Weights of a small mixture-of-experts language model, trained from scratch on English Wikipedia: a variant of Adam for the experts.
Below are experts of layer 4 (counted from 0) of a mixture-of-experts language model. Rows are named router (the router's row for the expert), gate (a neuron's input weights, with its number), up (a neuron's input weights, with its number), down (a neuron's output weights, with its number) and show model dimensions 0-111. Each number is 200 + 30 x the weight over its row's rms, rounded and kept within 0 to 999.
Before each expert's rows: a language model's description of what the expert responds to. This comes from a sample of Wikipedia text that the model never trained on.

# expert 62
Place and title words
router,186,191,206,204,187,204,190,181,222,211,191,227,177,225,178,215,147,222,226,209,229,149,181,189,135,213,245,233,188,227,219,150,213,256,197,204,197,183,229,235,164,225,275,179,204,226,162,179,202,203,222,178,220,185,203,240,175,176,226,226,136,230,175,187,210,156,196,226,155,209,189,164,194,186,154,208,223,158,177,226,202,176,185,169,191,222,197,151,152,165,169,193,167,232,217,230,168,207,216,225,251,191,178,201,253,223,194,260,170,181,204,181
gate2,198,207,226,219,213,179,189,140,209,183,195,181,185,160,226,235,134,190,203,229,171,138,277,140,173,196,154,208,189,209,283,208,189,219,180,190,144,196,158,201,206,218,188,210,197,218,207,211,181,213,185,154,182,200,214,192,221,180,142,159,223,181,172,175,201,205,115,204,163,227,183,183,177,178,192,207,214,184,186,227,199,168,148,190,210,194,183,226,170,180,202,182,211,208,212,227,213,240,165,145,189,180,221,170,166,166,206,206,215,186,159,254
up2,209,196,164,160,187,159,194,189,185,178,167,195,197,219,237,158,242,185,240,173,154,235,124,259,261,150,214,137,163,149,174,159,188,225,233,221,241,173,276,131,225,176,182,243,198,220,213,203,209,201,158,234,161,216,161,148,192,194,221,225,183,259,186,160,171,205,272,233,186,159,201,237,257,182,220,182,240,176,205,207,193,236,173,176,189,212,195,203,240,207,126,194,224,216,180,207,169,208,212,240,161,177,163,184,192,160,156,184,186,201,216,183
down2,191,171,224,171,209,194,147,204,184,139,172,240,199,231,236,245,195,210,188,218,265,174,238,224,217,194,216,177,174,180,186,190,154,190,179,226,220,210,229,225,196,229,225,225,238,215,177,182,169,206,210,198,217,155,223,204,257,154,152,187,212,178,188,237,156,184,138,241,197,260,178,163,203,176,257,206,215,194,254,215,240,141,229,242,162,171,226,222,167,202,207,225,195,213,200,175,207,174,227,197,226,268,131,132,213,189,238,205,174,218,246,209

# expert 46
Mid-word foreign name pieces
router,191,205,197,226,153,212,218,192,221,220,232,174,213,232,240,176,191,257,255,175,229,193,239,263,196,185,201,187,210,225,220,146,157,227,195,201,193,193,229,190,188,210,221,141,209,244,172,186,171,207,212,207,238,158,158,255,163,165,172,208,203,212,168,183,235,185,205,222,187,158,213,173,207,165,187,228,238,175,220,237,197,120,180,155,194,195,173,176,199,176,171,214,210,240,234,187,221,253,211,232,225,176,206,194,228,182,233,303,219,192,231,218
gate0,261,199,181,199,186,211,202,191,149,227,158,179,222,208,224,237,175,206,214,242,192,238,180,196,183,220,243,184,144,200,274,235,169,191,195,226,234,245,182,218,251,264,229,249,179,215,175,262,210,236,251,165,223,225,198,186,246,194,167,165,152,258,182,174,217,204,199,226,195,209,207,250,191,227,140,288,189,216,160,216,220,201,242,173,199,203,187,130,171,246,198,152,277,195,204,197,191,217,179,198,171,213,211,230,173,157,185,184,256,216,196,197
up0,194,170,185,168,188,180,184,237,218,185,203,208,207,184,181,178,176,226,213,214,199,235,167,177,205,199,251,183,201,213,171,165,176,274,220,212,181,228,219,216,213,144,188,231,209,176,187,216,252,172,238,155,272,192,214,218,198,240,254,180,242,236,225,202,200,191,214,206,208,139,199,201,193,207,198,175,235,156,184,272,183,230,186,176,180,176,232,206,223,175,214,219,175,270,173,231,166,170,171,184,244,195,231,259,207,244,173,231,242,193,194,132
down0,184,233,177,219,288,155,221,226,153,198,188,235,213,191,213,179,231,195,172,219,212,235,257,210,236,203,192,190,208,220,191,179,239,195,180,209,215,215,187,215,222,169,185,258,205,199,171,206,228,212,222,175,267,218,198,128,208,188,242,180,212,213,195,228,216,205,227,170,176,151,222,170,153,211,215,212,182,151,185,164,201,197,233,245,152,161,190,231,201,226,226,197,249,199,217,158,202,171,233,208,209,188,215,196,217,207,200,178,202,123,184,253

# expert 43
Spanish, Italian, Japanese names
router,244,203,154,224,148,298,212,168,195,209,254,189,171,187,172,154,200,221,231,205,185,163,193,196,156,184,212,173,185,235,200,163,181,286,185,248,162,228,188,183,158,192,224,179,200,176,166,203,164,194,226,204,242,157,193,216,193,209,197,210,139,198,180,153,197,213,208,223,180,135,222,105,211,195,169,190,251,167,190,214,190,123,187,178,243,169,166,186,163,181,130,203,194,220,222,246,174,270,189,211,238,205,186,214,220,203,180,238,206,176,229,198
gate2,226,195,215,199,236,207,187,175,238,183,196,199,229,181,148,146,214,234,193,174,220,211,220,191,155,189,242,228,163,197,230,248,174,256,231,224,165,207,174,170,175,212,266,184,240,220,220,234,218,202,274,188,230,197,216,195,142,226,184,173,121,131,219,180,183,210,190,190,157,130,210,226,208,179,226,175,163,121,168,160,204,209,164,246,202,201,190,215,172,239,228,211,217,237,156,205,232,255,207,191,187,160,203,211,198,144,173,251,205,243,212,204
up2,170,186,207,212,210,154,210,203,185,199,181,200,178,215,245,213,159,201,183,248,145,197,238,180,183,193,179,217,251,219,222,180,209,193,212,166,235,144,259,199,198,168,192,228,201,114,198,163,207,190,158,205,179,211,208,234,206,215,193,154,242,260,199,213,217,185,189,197,208,264,183,229,183,201,173,298,213,214,224,241,161,186,239,143,171,244,233,192,229,212,215,263,238,179,252,194,143,205,237,194,218,205,146,189,235,240,204,183,169,192,166,194
down2,167,206,223,247,176,210,207,146,188,191,224,197,232,246,174,193,193,196,166,194,183,196,237,218,83,190,165,215,222,226,229,173,220,224,205,206,175,242,205,148,192,221,179,149,196,213,228,233,247,135,198,164,245,223,198,179,186,209,190,126,214,194,163,248,234,184,164,139,269,208,200,169,161,200,169,201,227,125,237,192,193,223,269,215,225,205,186,188,205,178,202,223,190,149,228,231,184,216,200,168,222,198,242,185,234,213,177,158,181,213,189,172